From a checkpoint of a small mixture-of-experts model trained on Wikipedia: vocabulary 12406.
Below are experts of layer 5 (counted from 0) of a mixture-of-experts language model. Rows are named gate (a neuron's input weights, with its number), up (a neuron's input weights, with its number) and show model dimensions 0-63. Each number is 128 + 32 x the weight over its row's rms, rounded and kept within 0 to 255.
Before each expert's rows: "mostly gets" lists some tokens that are sent to it at least half of the time; "gets" lists some tokens that make up at least twice as much of what it gets as of all text. This comes from a sample of Wikipedia text that the model never trained on. Tokens count by the router's weight.

# expert 7
mostly gets: "s.", ".", ").", "es.", "ed.", "a."
gets: ".", " |", " ", "s.", " 0", " A"
gate23 [145 139 165 128 106 130 125 121 175 152 135 134  88 179 178 153 122 123  91 167 109 117 108 115 157 119 139 153 157 145 101 135 152 130 193 138 144 112 128 188 168 157  98  79 108  85  93  80 148 163 176 154 165 165 146 131 208 151  53 115 132 103 155  64]
up23 [100 138 134  66 127 146 129 108 124 173 157  71 123  99 139  87 150 173 160 140 145 122 157 177 200 136 129 108 116 129 124 114 137 129 118 153 140 194 108 155 105 117 107 153 130 111  94 112 112 133 116 169 123 105 156 166 114 113  93 138 154  88 117 104]
gate24 [118  99 157  79 109 117 143 134 126 117 182  96  89 142 182 179 132 166  98 203 136 113 121 100 117 110 108 116  85 155 176 109 136 193 220 164 169 104  73 146 112 185 170 169  58 150 123  90 105 116 109 117 132 145 112 142 179 112 121  64 204  97 109 132]
up24 [ 64  87 132  94 206 148 139 139 169 140 165 110 131 112 123 151 126 116 172 151 126 154 158 168 139 120 161 122 164 134  22 121  98 102 127 166 122 124 124  93 100 158  99 121 159  82 116 156 176 162 169 106 109  84 100 150 161 106 101  71 148  87  95  53]
gate25 [158  99 116  91 125 187  84  80 187 152  79 114 125 105 120 132 172  94 112 170 104 170  89  85 163 114  82  97 144  63  76 115 129 101 161 169  98  90 193 122 175 125 139 138 109 156 111 103 127 130 124 124 136  98 101 173 159 174 138 108  71 107 110 111]
up25 [109 118 143 172 158  87 160 159  80 136 145 122 101 101 141 134 151 140 131  91 123  94 161  93 143 163 165  83 104 151 121 104 103  87 138 160 161 124 129 115 113 140 198 102 121 119  83 200 111  91 162 144  97 166 193  57 172 153 156 122 151 123  90 123]
gate26 [153  72 135 148 149  94 198 125 126  65 144 164 175 144  88 142 129  82 166 155 181 169 103 116 152 167 180  84 158 105 144 137 142 135 134  68 156  92 103 160 140 153 108 112 159 155 163  47 159 137 113 160 108 127 168 126 161 164 100 116  86 158 135 181]
up26 [ 87 118 104  91 145  90 115 136 132 109 149 126 119  88 123  91 149 136 145  64 123 113 181  79 140 149 125 124 149 128 149 115 130 120 119 121 148 102  64 111 169 115 121  73 151 101 114 135 137 142 141 174  99  66 173 143 115 169 131 144  94 152 173 175]

# expert 2
mostly gets: " was", " is", " are", " were", " also", " has"
gets: " was", " is", " as", " he", " were", " are"
gate0 [ 90 127 130 142 153 142 167 121 157 105  86 101 129 151  92 142 130  63 110 165 132 123 142 172 145 234 149 121 127 131 122 153 103 166  85 123 120 126 129  64 166 113 196 118 174 120 137 195  94 144  81 114 153  76 163 119 156 161 158 131 111 140 145 134]
up0 [119 144 141 156 152 143 111  85 118 213 156 129 128  99 198 122 137 142 134  73 111 114 193 118 173 106 107  42 130 147 165 110 139 142 121  73 130  83 128 147 104  87  58  90 112 150  97 113 153 139  99 116 151  92 147 120 114 129 165 146 173 138  93 114]
gate1 [132 137 130 113 195 148  81 149 127 168 133 119 127 115 146 136  91  84 118 126 192 123 103 108 185 113 132 119 161  45 126 143 140 155 117 101 180  75 125 165 147  87 105 124 114 109 106 142 173 124  64 119 154 220  99 113  87  98 146 153  99 153 101 161]
up1 [170  57  98 109 137 122 142 140 138 136  93 114 129 149 148 134 106  78 150 153 135  91 155 170 152 139 119 129 205 167 116 163 111 137 173 176 172 154 140 133 149 134 122 127 153 110  73  86 145 138 147  94  56 165 120 139 129 150 132  90  81 132 146 154]
gate2 [128 143 128 130 168 142 176 113 145 135 127 119  92  96  49 150 129 166 117 165 178 130  92 187 192 188 114 118 146 188 126 117 140 111 132 100 136 137 106  77 150 110 116  81 157 141  78 114 132 100 130 167 154 100 161 128 176 144 143 104  94  79 129 136]
up2 [ 98 161 124 173 113 154 118 179 141  95 157 166 172 119 165  47 148 157 132 134 119 119 111 101 116 152 127 123 110 166 104 108  98  97 110 166 173 141 138 160 118 164 135 156 143  89 178 154  53 139 125  89 155 148 170  91 132 156  87 131 109 133 126 102]
gate3 [154 148 186  87 162 120 131 109 116  89 149 124 121  98 152 131 104 145 111 133 189 157 105 111  98 141  71 117 104  95 118 175 159 124 124 115 104  70 142 118 134 105 126 137 138  99 160 106 127 112  90  71 172 128 110  99 111 131 139 129  99 113 138 121]
up3 [121 126 146 219 102 146 177  77 189 150 190 121 105 113 138 167  82 135  95 176 107 112 161 113 142 131 144  91  76  95 190  80 136 163 107 122 182  93 193  93 102  84 111  93 143 144 131 129  97 118 149 171 120 105 146 152 113 121 136  78 102 112 144 169]

# expert 3
mostly gets: "\n", " |", "|", "===", "\n ", " ==="
gets: "\n", " |", "|", "-", ";", "=="
gate23 [143  83 158  83 117  90 139 116 141 126 125 120 161  83 127 103 117  98  46 125 149 114 142  81  90 131  73 153  67 155 146  93 123  94 116 139 121 127  92 126  99  89 146 137 181 146  91 127 108 144 139 135 181 123 150 123 160 109  97 172 122 120 139 182]
up23 [ 90 164 149 114 159 129 100  99 145 112 129 104 100 156 125 120 161 140 133 105 112 136  89  60 212 171 185  95 115 149 154 122 141 145  82  84 125 137 184 124 105  85 124 152 102 124 143 155 156 116 114  95  85 129  91 153 107 212 109 152  72 147  87 127]
gate24 [189 132 138  42 136 115 159 161 142 136 111 110 159 104 151 155 137  94 123 127 100 149 147 131  96  98 164 168 180 140 119 112 111 152 103 138 144 168 131 152  93 144 170 131 149 128 199 113  81 130  76  97 163 146 124 151 152  90  98 112 144 139 137 146]
up24 [136 169 124  92 108 143 148 133 150 178 100 100 156 139 121 147 155 162 181 184 102  86 118 108 120 110  95  83  88  81  97 183 141 117 140 133 171  53 137 135  96 122  79  87  77  85 111  53 133 133 145 143 119  95 119 128 146 117 144 161 160 176 100 131]
gate25 [129 100 104 136  75 108 161  70  76 112 160 130  57 111 115 114  69 104  67 123 123  86 123  99 155 135 106 130 152 146 115 182 130  83 110 141 121  77 124 119 129  97 135 148 118 171 153  84 115 101 108 129 166 155 106 128 114 155 147 112 192 105 117 186]
up25 [ 80 105 189 179 126  86 149 140 106 136 175 110  84 175 107 117  65 102 164 134 135 100 106 153  83 196 142  75 135 129 119 144  96 128 174 132 145 107 156 103 174 129 139 166 169 194 108 162 141 110 166  98 113 156 190 171 195 162 142 159 178 145 167 128]
gate26 [111 130 110 106 154 110 102 215 144 145 192 183 131 151 195 173 131 130  86  91 171 114 172 154  93 111  78  81 137 159 130 189 115 152 125 129 114 116 106 121 193 188 189 120 121 126 126 132 145 145 144 152 153  94 129  95 132 105 201 167 121 173 175  99]
up26 [121  78  46 140 124  94 125 210 149 113 146  58  80 149 134 133 110 131 194 102 106 150 141  96 131 183 153 186 112  49  54 120 122 168  87  97 186 133  77 131 146 176  90 128 141 117 151 134 144 165 124  71 105 181 111 108 177 162 195 126  90 123 135 162]

# expert 5
mostly gets: " the", " his", " a", " an", "The", " in"
gets: " the", " a", " of", " in", " to", " The"
gate16 [127 108 115 133 120 127  61 119 144 153 126 113 122 116 138  80  99  51 170 137 176 141 156 213 122 125 156 137  72  94 113 174 121  97 146 163  85 118  90 118 152 120 156 177  89 142  98 125 118 140 128  60 144 129 103 145 119 174 189  84 204 134 118 152]
up16 [124 168  73 124 152 169 129 176 101 113 156 118  98 126 115  91 131 105  94 179 206  63 145 151  48 100 185  99 112 137 109 172  82 121 113  99 122  87 158 103 176  97 131 118 132 100 133 207  85 172 133 146 122  81 123 113 113  99  93 152 188 150 166 147]
gate17 [ 74 135 151  97 105  98 168 137 122 183 162 149 156 134 119  62 163  90 105 154 122 194 171 137 140  76 164 107  92 133 148 146 115 116 145 129 145 108 105 154  84 191 180 135 114 138 110 125 183 167  79 167 137  94 112  89 157 127 132  54 136 149 108 141]
up17 [175  29 159  70 102 106  16  97 113  96 110 167 131 159 126 120 113 129 117  99 141 135  96 145  67 183 147  93 145 140 129 123  97 115 124 143 114 151  91 153 146 122  98 121 141 126 101 155 142 127 135 111  98 115 185 115 129  90 157 189 117  76 127 109]
gate18 [ 97  68 121 196  92 146 138 205 114 195 113 110 120 117 147 181 100 169 158  89 119 120 134 117  74  80 176 135 128 148 128 109 104 157 114  81 201 111 129  99 145 121 165 131 109 110 186  92  94 167 118  99 130 157  82 122 110  93 147 121 152 195 163 125]
up18 [132  85 123 159  86 100 142 105 153 208  73 116 139  99 144 146 153 157  96 109 121 128 136 123 101 151 103  51  93  77 135 138 118  88 129 104 128 171 153 119 141 125 100 162 145 128 152 148  97  63 115  87 117 138  88 101  33 107 143 131 118 135  86 183]
gate19 [165 139 165 174 116 120 138  85 131 107 162 154 148 123 116  97 133 169  90  92  83 107 172  85 174 120 110 121 127 117 103 125 124 145 140 112  88 193 120 154 168 114  99  81 102 127 131 114 206 189 119 105 141 148 235  55 147  74 104 165 108  88 161  94]
up19 [ 83 114 111  42 100 109 102 147 128 154 113 165 114 155 139 178 109 148 137  92 124 106 122 127 151 111 171 131 137 132 126 134 149 104  88 123 191 114 115  65  50 126 124 163  95 133  67 127 169 146 155 119 133 137 147 197 165 127 165 100 148  91 111 145]

# expert 8
mostly gets: " and", "s,", "),", "e,", "a,", "er,"
gets: " and", "-", ",", " of", " in", " to"
gate0 [149 146  66 133 119 161 178 117 170 123 142 149 132 145  85 147  70 137 145 173 170 158 146 104 194 142 187 146  59 149  93 176 139 185  90 138 131 130 180 132 128 136  90  85 124  84 149 132 159 119 107  71 155 129 160 164 128 102 114 173  73 120 162 155]
up0 [ 57 134 138 125 139 146 117 129 130 123 169 113  87  83 176 142 115 110 162 137 134 131  86 105 106  98 118  79 142 178  44 113 120 123 130  71 147  89 149 135 142  68 133 149 120 137 128  70 112 153  93 141 138 219 176 141 137 163 149 137 148 139 135 112]
gate1 [139  95 118 125  85 125 115 144 158 132 112 170 126 166 128 120 119 181 119 100 163  99 105 127 178 119 179  62 118 149 128 119 109 104 141 142 109 113  81 139 133 121  60 130 115 138 101 116 152  68 145 115 142  65  91 124  87 131 203  95  92  43 158 129]
up1 [137 132 200 141 125 120 105 150 136 109 182 100 147 129  95 116 189 191 156  81 151 127  99  80  96 159 114 132 187 168 147 124  94  86 112  97 119  94 173  99 141 133 133 125 192 154 101 152 108 138 137 117 114  93  70 111 158 111 107 149 101 135 151 170]
gate2 [122 143 132  80 170 146 141 114 121 140 135 135 116  81 133 104 214  98 153 131 139 110 149 123 142  79 123 126 138  91 131  60 130  93 147 177 129 198 134 133 141 113 135 140 128 184 153  76 150  84 150 170 140 117 145 129 102 154 147  87 171 114 142 119]
up2 [ 75 152 191 112 156  92 148 107 174 100 132  94 138  88  77 148 121 149 127 142 113 142 135 172 115 167  59 156  93 178 114 165 120 115 175 127 152 153 126 116 115  96 140 141  89 116 120  84 131 144  80 111 162 159 134 152  75 126 106  82 104 136 142 118]
gate3 [189  89 122 132 134 134 155 150 144 156 134 137 170 165 162 148 171 118 162 197 134 110 163 119 105  43  97  95 125 130 115 121 162 103 145 136  90 181 135 157 124 137 157  91 161 117 132  95 112 102 133 206  69 144 124 174 144 134 231 133 142  98 112 106]
up3 [139 177 109 112 148 112 155 117 177 177 113 113 125 140 134 151 114 168 143 128  82 155 167 134  76  94 157 126 136 126 155 108  28 128 163 142 118 117 173 136 120 144 112 184  65 103 196  89 129 133 149 140 149 119 153 171 121 117  83  97  69 122 153 146]